{"hidden_size": 512, "d_expert": 32, "moe_layers": [1, 2, 3, 4, 5, 6, 7, 8, 9, 10, 11, 12, 13], "router_score": "sigmoid", "balance_loss": 0.00598, "lr_router": 0.000377, "vocab_size": 28680, "norm": "rmsnorm", "init": "uniform", "warmup_steps": 50, "schedule": "wsd", "decay_shape": "linear"}
Below are experts of layer 4 (counted from 0) of a mixture-of-experts language model. Rows are named router (the router's row for the expert), gate (a neuron's input weights, with its number), up (a neuron's input weights, with its number), down (a neuron's output weights, with its number) and show model dimensions 480-511. Each number is 128 + 32 x the weight over its row's rms, rounded and kept within 0 to 255. Numbers have three digits each.
After each expert's rows: a language model's description of what the expert responds to; "comes before" lists some tokens at least twice as common just after its tokens as in all text. This comes from a sample of Wikipedia text that the model never trained on. Tokens count by the router's weight.

# expert 60
router:142138081067166090098118134149107137118176110134113149126146115097202172134135141083122132131172
gate0:135091154095177165083151116119121148081157178120112106120129093173085097141101104149088152113130
up0:128136032079163165128118152132144157081174108147098139120107082115101140109094061121105159098105
down0:126164114168133087150118139133127101099157161146144114120133108140137116108124077189090081123093
gate1:142166009196136114130112106159141112162128157091097091127130089085109134141132071130085127157149
up1:140111219183113155126103175126133151147130133067125167169151112171129159110157095171129122147144
down1:146121121167148173135158104159109078142115100144162153145205155185138140110165099114096131162143
gate2:162140141094153127151118154130013118132108115168127177146144155078190139171138128149066180112166
up2:090151132089101125159113113121114116092129129152110212152059132121129149144158148137137121161127
down2:115110121204172156093113156158139128150129124176144174143149146127064132142156138174156149117085
gate3:114118104084139168222126121109125120097107110132113175114100187130201153122091115097116096191120
up3:066141099158129155169095119133089163087129140053111132077126140073127146189114123126135125124132
down3:139160109131123102170148141153066153073064128121080135111159153115181143170083124082109121158146
gate4:159126124139175148151106142160178111125148195091158129097143080100064143083103092136136143084120
up4:105079112095146159117159122114111105201105108139128115166147093087142137129161111137100095106204
down4:122092116110125125105123137128168156112104113163157116119104088140164132149129085113145088083133
"Best" in award category names like Best Picture or Best Actress, plus pipes before numeric table cells and taxonomy list dashes.
comes before: " ", "0 ", "1 ", "— ", "1", "+"

# expert 10
router:150099092170124078120104108164084174075110138104144120078141127134181097117054135172167162151131
gate0:094122063165151067203142065120103137116160107146130089148145126143184170096117129132048132157093
up0:114106155060062148140130148114154127131130127097172161043090053116187101198124128137102122097190
down0:149169128191074173151111139100087115126144159101136156149094160129161133126090108157113122151153
gate1:160175033137121118157120158128123116134105126087090102172083102156153149201114082120144156135108
up1:177079129150112128131121107207146100116153114109141115046114118146121117110114179153168149069111
down1:166123058099113144144119161172127126137109101122075087125152139126159109134096121094170124172085
gate2:181139107128150122114111079145144142132128121122143137110080155183150136186081211112147108124135
up2:171130035130147125145107133126099143137084180118094203109085110134083127101138114127096119157117
down2:093177119158111128151101125141165145201140159148135138131141091163141160072126174166137136175119
gate3:170200110047135126071152144079087211114184126091165071133152117142139156099046140109136140104134
up3:171136089143160118091126163122137147113154080158141146092070111178149107050139161140072122142167
down3:158081124134126089069101125122112151135122050139163110166096105134131143154146143149129120127147
gate4:139142162105107178171140113079182123106110097101137182121143091178102159121094134127232167124167
up4:084116120146111137097082149099191112167096106168160113104136093146138121117169149131098102108123
down4:159137136147081112134124114117129140124148103155151116132124098091160162123148201129128158100076
Word-internal fragments in surnames and foreign names, such as atch in Thatcher, est, ak, og, and particle words like out, down.
comes before: ", ", "-", "\" ", "'", "i ", "e "

# expert 16
router:143126150155054153110167083083092053122182092168140114094144077174102121084074150161151135124127
gate0:129194189106114146094114129121098123184145135170156154125128074122112144177119130147148128174099
up0:089142012146078187138178079062147154161144166161126150119153102094159099205119196140133119164133
down0:124160114207130148114141176067158156167082168181092110113111090138099133109125081109139131097140
gate1:213202238127112178115129146151104147103107160119134108150147124164091123132094036148125154165097
up1:121141133072136176115165144133159082117145148161128061162116112117171102073179167119090178151148
down1:115152196155133134161153148105130169065154171097146140178116079090113173103197120175070215083111
gate2:161123228164107152157122171122049111127169091187145104129154124172083098126136091072133133144167
up2:064119069164035132123128094099141130143127137178116156125119145159223150089154155140151120148102
down2:150130166190106142121127165157078124180150157172134140144080126109130145121076142150164121131126
gate3:159086105112076152130114122115061104097202115099129139102124149115128177119132166119109095150109
up3:139164075104111151154160146163130155138146059166149112183094129146086149118148195146132136130133
down3:169105113128104142117135142163130113163185091136149137121117173134160123187058166149120198127127
gate4:102156037122166167054116142113093118109100160136113144109192097152062161124108022143132143194166
up4:137059194107173115127154061081107090170180132218142158136176142137156192098138159094095152141155
down4:159140171123090097102165166151135139082114159155113121074144106206137169133150139156133147180175
Verbs and nouns of winning, losing and fighting in sports and war text, such as defeats, lost, against, killed, forces.
comes before: "to ", "of ", "in ", "and ", "(", "by "

# expert 9
router:096132168135096106170101142181087186126136142175168179105159151152099150160115090082158138096108
gate4:090168062098147166168107069162074120080110143097096138131186127091188156175140127122091143107157
up4:173094193044134223137134083127091097140144126174151064123096125101119130254107101142169118081137
down4:083055162132138133141125120124142096089181160131166064114085170112133196185165066207104133173126
gate5:133112136121201115114179171106107176088106149111154209172103144122101133093131079100142130135119
up5:094084156171144168176115102144161140087163126121152145136198131177154118150125187156129088131138
down5:158137130138122055062168130182129130146133111138159113102094106150149132174111036159180112155153
gate6:130142105155128113152064153149132158123189114149143148131169201096169098095156092083110132079065
up6:120118133133178106210139126188115086059124133135116160099128075135152163106107166118151103104083
down6:128124108100181116115166134059119144163162148121141120126135110119162103060198130104164110164140
gate7:151145117188151097143180143114100144120176165119181155100129145162136074132114154110078111076158
up7:147130128169033116125172137107101176116138162106153101123129105143199135108102107157118141130131
down7:150109129116102140085140080142154153091164104175157142162120093155175087076154121084164146167120
gate8:134126164203140115106160126134119139103051162139137093155183152137110169138143136092194146125144
up8:192125154155178112123063144103090143116143136064152137133127073110039153140096117118148097143062
down8:080147119171128126142107115117141125129087114112116133131099183160189118096136111086113134196140
The words as and by introducing roles or agents, as in retired as president and Vaishnavi Rao as Smriti, plus taxonomy-list field names.
comes before: ": ", "the ", "a ", "–", "well ", "an "

# expert 33
router:082110082165170124131103118160141063095127089097125084092166139197141100114108081189114086054052
gate4:151063195169075107136119144108150149148127129142127167101152177231100138118124127161104144133129
up4:158138050086092121088115140156105125128164173126164109086122094120060113057098113152128139158155
down4:094091103087100140149133124117116136225191142129127141139128149118132128125098149141143193148106
gate5:134079170122139206096063114142147188116140130076139135109191130101081105113110086147126116153101
up5:092101131205096136166095152124093096146105135095126154112148119113179166092143210115133091142176
down5:173069100137108138092146105063115141123131161167105199169114170153136112116089143172144119159103
gate6:059126097200156169086066177122108099128104128109120061043116195152089140100120124129123110124107
up6:089139163079140088091145155116127124125123136094157198175130111138130144102124048091148172065116
down6:144152108174056160148143124126108165122088085136166129080121133135148177118108078170130186155141
gate7:122106182138152142111131152127121120094157106052121116165086144109156149116091029108122103096128
up7:093156181136231174130099155096105119154199137084120107111092086058136139106122028139091176090118
down7:104151109108085121098088150117147158175041137188107169129123145127096118157150161148137150166146
gate8:154124180143097142202145115165077166143120128084126100166163192232149147117139064102117111117077
up8:145109141106206125139143143194098143113092136133147160155171065122154116119150112139107114106120
down8:198131096142103109116063167133075087199191128142099174142115215124126112056055089152127093147192
Semicolons and line breaks in infoboxes and lists, as in Opened: 1861; 165 years ago, plus invisible marks in coordinates.
comes before: "- ", "\n", "\n\n", "2", "1", "—; "

# expert 4
router:105141169159158078168060167103098140087200109164105122159113123117180107111094171131102132148136
gate0:237127154117073090156082106156100148105145159151142102065156160084154100143057156140083125104190
up0:110149109124179145080152098080158139128120098092157128145137059137153156126116149119131116168138
down0:096128097140138169158130174153176075079035175072095185114104121080170147088111170200180124067140
gate1:136105182172134147129121087144106139145192159117146061163131097196164148138112135113108077114098
up1:157150078115190116146138127110126123104118158158141134079187064142150142110109209113126143143130
down1:183063124132127134129130155166127154088183119123142120070130153111142099122078172143175077161097
gate2:098134124079169122152097117061152083105147183102136111124146221138106128150128078127103160100089
up2:084093129174113096143171089168029155151087094110140160071133061137101167155092148082107177105153
down2:136152113104161120154143109114112150129156106098129113157107097113121066115106143143049162155103
gate3:161119106167138111096103127149129125101118113129118138101097121121091121134119156150126108112122
up3:141108102135104114192135085126084117139202171108136129154090082161199130098160135123145125158084
down3:099085065112150086099159122183144164115144117172219122155063089125044091086147136092113082134163
gate4:064152176160126091160174119117132117148147072148134187146135121084180143158113059159126142112171
up4:139033153113133132074197091130084091162148106116150127158114182147221120143130150122069125155143
down4:051105113095102123090092075115120128148150097092113135116119126072169133160089152209128057128199
Nouns for teams, divisions and leagues in sports and racing text, such as team, Division, League, plus capital initials and year stems like 201.
comes before: ", ", ". ", ".", "4", "3", "5"

# expert 22
router:095144158170176161107070129179114063149109079107220129111152146136077081153125162137123143065137
gate4:089113148060188131106174151095147116085173134119128080179123160137186126078113134133072144114117
up4:160088073138179135137139128149114125116202123096167086159138112154114148090099064136048181079137
down4:129114110119162140167158053179099118139126112116102116120083182103144079163203101168108085108113
gate5:068140060117090115183095134149126094121052121144166185138128140162087146090125174159166086124090
up5:151161127184123159138046101132128114108077146125115132204138112176150149114147215079148108163050
down5:121131108067124150093131158140081135143078092127136155125155105101138180068068101113140107134079
gate6:134184106171115081141166124174145155080098080142163164165085162126106093121113136134133126087137
up6:097129151126080150097142090125124138127127092102164145133177109122178117169160117166126137191113
down6:108133145125096154102121101102155125137131044177144115134175115114159100192106129148134156179082
gate7:157124120052118121165097085158084165142188089152156047166132084121135125106093133159150135095063
up7:149143120122065114090081117131144115107189129142129115037173069148153120194139123129162146117141
down7:147171150149141154150125139188088144138172143149130177079151092115121105102052140102145196107110
gate8:190137107077112088148041175085063116127160126177113177052139137123121132114118143128140116145151
up8:114069113106113134136171094147139139136155144166099154155131126129110150133098089132157126102184
down8:126160122107109158089144170128124132153156096119140134133094157147147151192126134160170098133154
Paragraph breaks and wiki heading markers after a sentence ends, such as the line break before ==History== or ===, plus table pipes.
comes before: "==", "The ", "\n", "== ", "= ", "==="

# expert 34
router:036166113105112099182106087112133161122132194081145131122117066167166149118107141124138161137104
gate0:095114140207171120103191092163153131129129192115155142132107095172118150138094197115114160079114
up0:132079185166159099148110152123126129104137124152117110147163087125103108131116104113159136150092
down0:099085129142158134143132103094153135128145191104223150109143202196096145178105140151110097142151
gate1:170107131147128121165131053158068085074133111083107061148133094157134090141099182107155113095152
up1:126110180118158111164178130117158112124080170131127109104110130120173134124113152108113102070086
down1:101111111116123099147167153163116133056116126115170156130137142124162130094083077105109092107082
gate2:137159031117131117102111088163109135123136126129112158147157089144053131142133088110101137099175
up2:123140032121092073146137118144121134102116134176130156169116151130112120118137146152136125153142
down2:139097160118154086117136119168144102151074146166082132123137106127105130123151141119106129100135
gate3:160090161155162154158122093137127081181104081096122158146119129161187137131176136150140092120088
up3:129173054159107108148096169164114209132155162100122104109114125149068133121098101140119117140188
down3:164103104085154088112115155170161076128099115110162153064096125137123079113084141108149174090103
gate4:152114118096145147146192107102101105107088147111155058060101164106110133144180130116099148121137
up4:100137254123132085233133146128140203128156182160136080116132105166168129119136149106131122178171
down4:097154128108130156182169088147179165127139175132179132111086130105168145166151158133172107109148
Periods and colons ending lines or lists, and word-initial consonant clusters like Sh, Ch, Sch in titles and names.
comes before: "\n\n", "s ", "00 ", "0 ", "30 ", "ing"

# expert 26
router:140169095150150100120131173072082197186078137135091129155138141086152138116134124060122054113129
gate0:044093040101085142173115115092117139114160152065116089127206127137099130137113070168135153160079
up0:087154195210147206139056129159166168154088169109105104148108069104105150152112135114104099171149
down0:084169059135088146136135113119115153153098090170169127115044114148130126182091096074150166146167
gate1:093148138073165144136132073150143112129144115144119086118138201154097149122139036152176128209136
up1:122133153174083111127099114146067156128115171131143154123158122063106110034124088152133087160097
down1:142086166122133148137108061155145059123076069117176130119197079136102136083143163106136125116118
gate2:103111081126142174126118106114088107134149155150115136149171035151126148124134157139129142039092
up2:145143189163168146138148210099156125122091133120105081168147122126105067117134167090167095143120
down2:185126146162064133086120115163124133135112089120158117157154129170109086108169156140147112142085
gate3:148126150156128114137167114168086121160170122051145114133137110115163142116161119155156176133112
up3:153135062075196158114120125111118114152106156175121119156167090183131159105134110103100139106155
down3:157074162152118125139149102163148117086083112117157208081139122136128178111123139136139140107163
gate4:070135139160153148167161101152119150103130129125121132101078126161118105104129164161173138109084
up4:148132058109109210198084162080147129113155114101131173105140125161085130113166028067121119065121
down4:131120101142180175117099138088057083208141126147100056142146157063182133098135143146053161152119
Closing parentheses right after abbreviations or numbers, e.g. (NCIL), (15), plus closing quotes, commas and table pipes.
comes before: "\n", "| ", "and ", "\n\n", "|", "("

# expert 8
router:093170107164113171159118141158132119111088181133143110121094174183157087177062163157119147105133
gate0:186160114155132140167150177116149131125209153127164168088101119180183124116153117117130129192107
up0:151104118153045084111096112104084123114114189129133135142115120093149148105142121097085126111173
down0:086168108163179156126124130149118181129092128214032073078133082129173076148127109123097112146094
gate1:054107170118118122108100174108148104139135140110131194117140145134084118106129128121068151109131
up1:139122083147110112179080105139118115092091170108140138163136129138160153149115203146129101135118
down1:097149104135158092114125125129177158096148138169161131149175126101128081169128127168145190111144
gate2:133115179119153155152188159130072097065142077168169099186117138155083148116064138176159146054161
up2:150121135107163126147124137125143078135112152086120063163131193130122162183137199139161159104132
down2:129148144160158166166118173119132138141165147178139122137104081092077181139074124081148128159142
gate3:175102117141096094160115155150096114131169174109124220133074187130138105129087098117141133107152
up3:090164157135086107141131116131137126138144151216131162170148132182031133164100152138122112105130
down3:156200131189189191141130092113141173120168087129159193113104139119162191099048127195220145117184
gate4:178088139122131174095103148085092152099145113099126126064160167165120129101131153113182110167146
up4:107093138120140134135188138118162112113132130120151097084221106204155129086127157109072136174113
down4:113155098201102150154164115119140084137099100187131107166072145157042121095132087152099128122128
Word pieces finishing exotic names or terms, mostly Indian, Hebrew or Latin, plus degree signs, e.g. Aqu-in-as, Vin-ay-aka, Net-any-a.
comes before: ", ", "s ", "'", "; ", "\" ", "N "

# expert 61
router:100149116132145138093174135101172074173149163068144102115117103118139113113074130175135122155134
gate0:084210170123104171123111149101103083104137141094105082120183124151159136094139182146135102094141
up0:131149091151186134141107170095111164126166144155095139128165112132166143117124102134068133113159
down0:115145110116176154154093066125158174202119118191194104098096092133137138141085146125103155127162
gate1:070106071136071150168117127181063150150180142083130158123127106115108163117095107107076133141097
up1:105175117101126080129074115116106097108073111117150165102167064205195152152120145100139145132152
down1:117125168176112113131187099095150134113091153151125107140060142151129101120151112053141120124119
gate2:103159255138055145139125173105115134155068120169170094064181186111145147139104075150131100123155
up2:135143077201014131186109178153128153174148172166103103083121129145118126092064104124147133134099
down2:090162052091137140104162117147131143101139136115148104165103065192146102111182159169113111152103
gate3:065107121116121105185109130052195136136117121143094163123159128173064134028107059165083083096125
up3:170120233166144108075080111188119104143201098084122054120116045140103119130136113151076157166105
down3:167133032144188148181110130172122144138093138100189155079153160125089153126139168151097163069104
gate4:166048118078178167131141106115155116072133136112117126086208178111087137080117113140111148101142
up4:056079129079145110126183131080131131149177124122107092079145127137136102117163219135166086113143
down4:144194141108130093170117123036118114167123094124034102182152128125188141134177140051146120174149
Nouns like case, term, title in legal contexts, plus "=" heading markers, brackets and table line breaks.
comes before: "\n\n", "of ", ". ", ".", ",", "\\"

# expert 15
router:074112155114107164169098081134106143128111139093147082047180086157135093101067211165130133084144
gate0:150085122137099112121143107090138117139134127152131089079204166152090109188141153113137102136182
up0:149129167120149114139042125177114125102101102125139145124083120203134150084083138109122132162081
down0:086116136097135185099097185156130109084128073124092094067140135111043133155142086159142135151118
gate1:115190149147104176153146118105155132122148182079113135135142110129122117114055091131108123081119
up1:065101210091113064152150079149076155166130096126155112126087203135205095096127160155169137079137
down1:158138111163076154117129146076139148155089156151136101154100146151126067105097140129089089132093
gate2:072157193126091162149172215128122110137126172124158088168148122153109113103099156162144137143111
up2:164049132131115096128126134106157100208139186151119067138161098153147178092147025175178157166148
down2:190119185101188158091123113110169105109127119139123084133131104214124130127134163200168167135110
gate3:141110154166138136144144136145207105159161064127114156074117085144185145072123156116119119137154
up3:076152173169135175060094140116120144114152135106144091131128103087153126174101140154143072106139
down3:131189095239138099072140125129147181120139154134124157127141150165152143158140126113055102126174
gate4:116194172135092159149145121170154164152139095145154141155114061176167113091107093112109115083155
up4:110100120180076113179116110141102083104170131140112162158160179107100101140122167132097139092121
down4:157145113188117079104150089165064133100097104093144181163101168133146155088130128126079180107152
Word-internal pieces of rare names and scientific terms, such as am in Ozothamnus, att in bodhisattva, and digit chunks in coordinates.
comes before: ", ", ". ", ".", ") ", "-", ")"

# expert 48
router:156102157113125075082098156154098144121144084141159135115157122111141159111112084137085119126174
gate0:050167151103153153121176139178159112149171138089159142075123131173150152119138175140148134143189
up0:141107135139106061162207113165064097117164174094155097137135129149174098142151193154194122111149
down0:098194151080168091104095184123104081174136111117109126111145159099052140145097173100134130122161
gate1:162105123111146086154110092151128124136098137173124154126136138095147087154157129129064123078191
up1:120109130174178150070125062097110140094118127124124159084049060117165124133113091129154099150104
down1:106149102145126095138118101130138114108133140028161123134135137128140069135181130169106062146168
gate2:152152097055023075121126105175129127152160135168145107186136138135069126155124093135035144114153
up2:112085179124155130111145175117163126123128139124148103109128157189128123092095164100160140101129
down2:163129149141091089113117108135119132105115098143122104081084092131146111116154131176139170067126
gate3:102121123158150116103150083111150115169151113089159131151126100189156150113046088158136115079105
up3:209087161063114145147176114137110144130134134089104102057150124094154108166118146129155161144148
down3:109128107125127108193122179161148089149112143132071123163157125090137147118147154156110139160154
gate4:140111117126178151130128057122115154104173084089070120147122133116126084124072198151146098071127
up4:155102128130104080165187124159132083097132074098145132140177137145141109119066166145131120131127
down4:156175084139145095118098118118101172133161114114105090124185081063099155175082197126168112095154
Pipe separators between cells inside table rows of building lists, song lists and scores, plus "between", "against", "allowing".
comes before: " ", "\"", "— ", "1 ", "0 ", "The "

# expert 23
router:137158172073164091140143129110143153151142098083127151102148045137077102083086114124130109115188
gate0:146119114113167133117148084130103165183204137070131147169125141151073135097093063151139139101112
up0:136201100105133164177111072184096119128083147072157088137109161133178117112128151152108137140128
down0:157117204049166138100132168159129100126145126107207122107144113072084170079095082097162144067160
gate1:114118064140150126172134124136132130088126104047127091090151095168114129135135121178137118156157
up1:080139143206127157124168149113136160159184145108182109147096050090100083088108155122141118136164
down1:106138158184170062124167178161162144184151164118133174130093108136126057126101160134100103147125
gate2:141178163112154177111098036104105108125117127125124164089181191141046087131140112150113145156142
up2:097108129100140159147139107132117111103147151116145067138131115153085118109075111137136099140180
down2:138109110094137125172143071084130118095134130136162100101166196115191122095112109123140142148153
gate3:122128147091095135106161153145180182155128159119127163124118177169119124088123141152124123118185
up3:105094229217121213177073108097163096116114102118146091081175107105057151152127067164127139151159
down3:080110111126132069072148154097177145079103101152118157070080115143068112144159111070091173131129
gate4:129145142081156127139130104090110174156126129135095184053159124149158138104128129096099130090137
up4:208164177113132118151148159114202136153100126161136113096187194221135161150066119086100131117118
down4:145154202159153102116125105128143151096084159063135154139139161163142130145109137093112121122147
Words and numbers that open section headings, list items or table rows, such as Location, Description, summary, table separators, closing parentheses.
comes before: "\n", "==", "\n\n", ", ", "===", "s "

# expert 39
router:133172156151135140149180111111147131096148221093128153067122147117130128100062140123133156142077
gate0:078140168098141187074155133078160155129168113148130116083119140155100125077083091157172097121097
up0:104126109104092134141169105127192110133145136122109163156055144123137131126106046129126087170075
down0:059126103115126192141114087134120136134149139141151139110078066158091137172124136092146132110119
gate1:058106147171143161132064122106115126132175120153143140144035022160116134094138100108114135099091
up1:129127084175089117114121138096151131129228108111159143138103170061148124106160213120119101080180
down1:136160083136046124104119104131121138155137140107133170090113138080132166107169127106130150094161
gate2:095120113142129096143144090119111160136135117161095104132108204172134140104105131114121147124080
up2:091116129134050150128134090159165107147122140146132145134175106136063093123072140130116153115113
down2:083070150116093124156099135095092130139150157099142089119150155027086128120091154154084063143118
gate3:121097134103142112125130151147092132155152116160154087106135073132158126167114101151121093110111
up3:130101123153145126100105099126134183153152097114129106160165157094146133130113095097129149102173
down3:143134101122159162064081103169159126132132115101099158124106126093129129150169096127149127109126
gate4:215193160144189113209163083134120121153140136134120175130130149118151129112119078135122158109104
up4:090155150135106121158094187094135140104173140121098131075114113161171092125073123136144109144176
down4:133149151142167160113150135123109133125087139117114128146158112182141134136124100150169110072136
Nouns naming places or bodies after the or a, such as station, Party, club, city, Church, often before of.
comes before: "of ", ", ", "in ", "and ", "|", ". "

# expert 18
router:114134138130147132088147144123084143111108170147123149157117104124104162130116136165185147126137
gate0:130089150102102145079141144140078117082136149191121158165124086166143167072127141172130095039107
up0:143178093116133177212126095117141086128126140110143060115187105133128133144113177115132100143156
down0:187143122111130126123163071171162135100186105134155149166086160133139132149136138131154112142079
gate1:109112147115119116177110148099116095120154158118127128110085094195195111133101101055158128135125
up1:103135119109149167058163139108097099124171093123150117082178164106158143150132126176097080147162
down1:137083079146170045176116133080169115132113132141101156104134101131177145160110092135065129145132
gate2:119135131028126122105140107116114130067188109100104193109159141147042114169163121152093109145179
up2:106153127099148154182120147119143164142142124163107127191153138114136170099119112157139151092132
down2:135185114069116090102167157077144098114154143146187122131181142146172142080141139162067101159141
gate3:059115088151108140098132148183100125052116118073133165109175102131072149124096148120144137141148
up3:092117130097164082090113174101172135108114140171124136133177169188081144099130169108080085133184
down3:112083113157094081137113167199093158088120144151118122182099139157196166174082129128125122148166
gate4:152076122087138115144144108153115141115112145149088119110186116105042157125132136153217155128125
up4:128195157060121200063096150123208106157118187153136090107076111112132147049104136100124085129141
down4:125106139147112123071081140077079133139150108141127133116080157164104099139125096173102120147117
Standalone 0 and 1 digits in table score cells, plus word pieces like light, back, Th and km.
comes before: ", ", ".", "–", ") ", "; ", ")"

# expert 43
router:116077095195082109154161049175019145112151191127198145093148171141181120144094173157147114140145
gate0:102176160109060055131118093120191123154120135051134160189100190156086144035117118080123136116126
up0:122146177108219167111156205114138166146153133134133070119183109218118122125145094152153068116128
down0:098112092096142125114176111143098130103188134134126102152194144106117198118160107135094141085137
gate1:174172102111110119153112100117176150160135160160103132125091159120059150117140130118145097084112
up1:117156139109134152066127186124124117146116100099152082130157124140190146141106157078136120114149
down1:107186113107125130125110144136131073103089154112142086098189126130122098117112135107163157086171
gate2:150088090106172089131150110117130172143116123140136203073118183150081157096147174106121079121110
up2:149107179080109112098118141151177131114180139125142111155131057139220164128139174116104129102166
down2:075095079120133107154159155095117132127146099191203108119089095091113139124130115123106138132128
gate3:130144198102132125110161154125115164080109099137090103080116180121091102142177181123144134105150
up3:152145091108120099135126131165131102164195164112183191152109170122111178084148138140110131113129
down3:076087094142145123157166130086184183181124116092124171150145135134139098089148132165123126188118
gate4:142148151142101074124103133124151091185091099098140099134139092114158121114117171129107117064089
up4:101103108189150102140122090121171171111176160115110169137164136120140166120086076115144098123106
down4:132074073107143126166122139072123155142121120115155086141091176112152186149104157143141115093100
Last digit of a four-digit year after its prefix (162-0, 200-9) and word-final suffixes: -tion, -ology, -ment, information.
comes before: ", ", "–", ".", ". ", ")", ") "

# expert 36
router:069137167196088110131113122165086121111113134123087138112173090150140199085168096142146095067079
gate0:071159088131121146152140127122108145142066161106124124143100142067172108080130072090106093142107
up0:123143109125156135165140154136137119141157114142102154135069108081099128160189127125098129114125
down0:154113113047043183135137137182064080109126087112135124143126031163101083142158061164104152155134
gate1:111084130198134104121119122151093140105130153130113129072149092183106144190104099128094087102102
up1:150129154106103134184124094119180138117170120099172187100141149131143147075124171161183136119073
down1:077141138210146092079114193124116097148101181141143164147086116105140172146124077109130144089137
gate2:143094195132128141171144046094200157108157132117149126123162108134096113131136124115139105128065
up2:104096228131089092159129121120106098144130106140148124107117113104219166171106115094145157096133
down2:125099118146166163116160144173155156123092143121109138151125055108142061110110153074058129073087
gate3:103153227133140160144150145135096111117090131138142204165141107132100084137136124149134145163173
up3:180130137221124115113121132143130120079117135105148075187105131112140123098128139133087121155118
down3:126150182112143169045134186184133116176096141185116114158050192111136154189103117035079123130149
gate4:118060148112087097157172109103131092147092133093126153097131130213051131164122110169138127120100
up4:117060075146077154178120106121103139146103128164109092135171200103153136065143086127132133115114
down4:116156097132172148092155180116186100163112124152127105175096061175062111069172082145129140177059
Plural nouns and endings for groups of people or things, such as peasants, Protestants, women, students, plus % signs.
comes before: "and ", "of ", "in ", "were ", "to ", ". "

# expert 31
router:112153174112098097145127073120122147131162174092122141146073086174147123122060102176143123143130
gate0:183146129156109138171158136121092126101183103090140146143080139158119085073106152131166178201138
up0:113131173114127094143143135167119141130122127116125078061120111128118103111131108112119141069151
down0:131099100150124116162145132144179155145122102120132118104139142124090110077115161152164167102133
gate1:103128193056164157114106132149189150157135139116149169163152134207148129084151131108065103127122
up1:161137106104132139086143105154163111108193112101121201105152095130093168070124120084181141160113
down1:176122180131063084165092146140144142110108132138132132132176102157131166169129099120136114134145
gate2:138154158125112157123129115110145199103135142107108107153130109192094128070185130106171139117118
up2:153129163127123160063093102162125128083176099121102112132087151172105123117095152121088133145145
down2:143051090160140180128126188156072175088128143134120067121081140109049154116182190135123130126109
gate3:072095149181075114136124137111133099143179111075170112078139064148123140180111103156136130110127
up3:054125205088098129091170140133169131113160147097128136167058171135151131062121055125154166185121
down3:151155162161087076133132182098153110116127136142116105141109142139124080141086101134094138169019
gate4:139160098160145137130234148133119104135115146137112138145083077140170139035100146101085170110137
up4:139109124202163160161109099068122094144140125085100079128134070161157081126148163090111080084119
down4:115100111112086050148134111170124097173147100098172187123102111119063156107120118109148167153133
Single capital letters that begin split proper names, taxonomic names and codes after a colon or dash: Phylum: C-nidaria, GeneC-ards, T-ogo.
comes before: ". ", ".", "; ", ") ", "/", "= "

# expert 47
router:121150105118164113245142117139108140135107194101172131107154137123100188133120144127152162119107
gate0:155122116085059113101110134111135127130116133129163126151201070052027140146091110127121142119168
up0:086187174124116132153161115154125154151145147151135139044126220226087121057122131148116193148148
down0:137126125176112107177080172125164126107091131091090112083102154123146099155154042159135129121093
gate1:128184071074090144197085154151150138161161113112150141133140114134033100137102113123182101066120
up1:221156115107152130148103058125085101082119140131136140058060170114109157102094112129098139156152
down1:158182115105144145145083131204112128164123163191190138104109115090168138129073127148110189169143
gate2:154083075150120084175142114092060133170131108112132134066127085183070158134148134095153148092131
up2:115110158077135111099121124166149144120106147127123159141163036156176119128106069154184126143147
down2:130183108216141131140162140119093159151137067142131122136078117151124192071153139097154203127166
gate3:114079130170109142144097146098116097124128118143115122178124129107072125143126052165171133115076
up3:131095176162072125211129129128142168130097136110140127108129156127235151098103180095137121141089
down3:128119156098175091152136166177177124121073066058157218130068129114089143191083132131128104156122
gate4:131168170125154099135127143125080147125124135135089153157149114191163119128163087086083134130183
up4:120214240090081190110144090145087188133116158072146117110077080063131133177144117130120107145138
down4:168111141143079117146131150103143178101127152089149137074151163122091140138207115057142146154196
Country and nationality words and proper adjectives, such as Union (Army), Indian, States, Democratic, English, plus blank table cells in election tables.
comes before: "| ", "|", ", ", "'", "War ", "Party "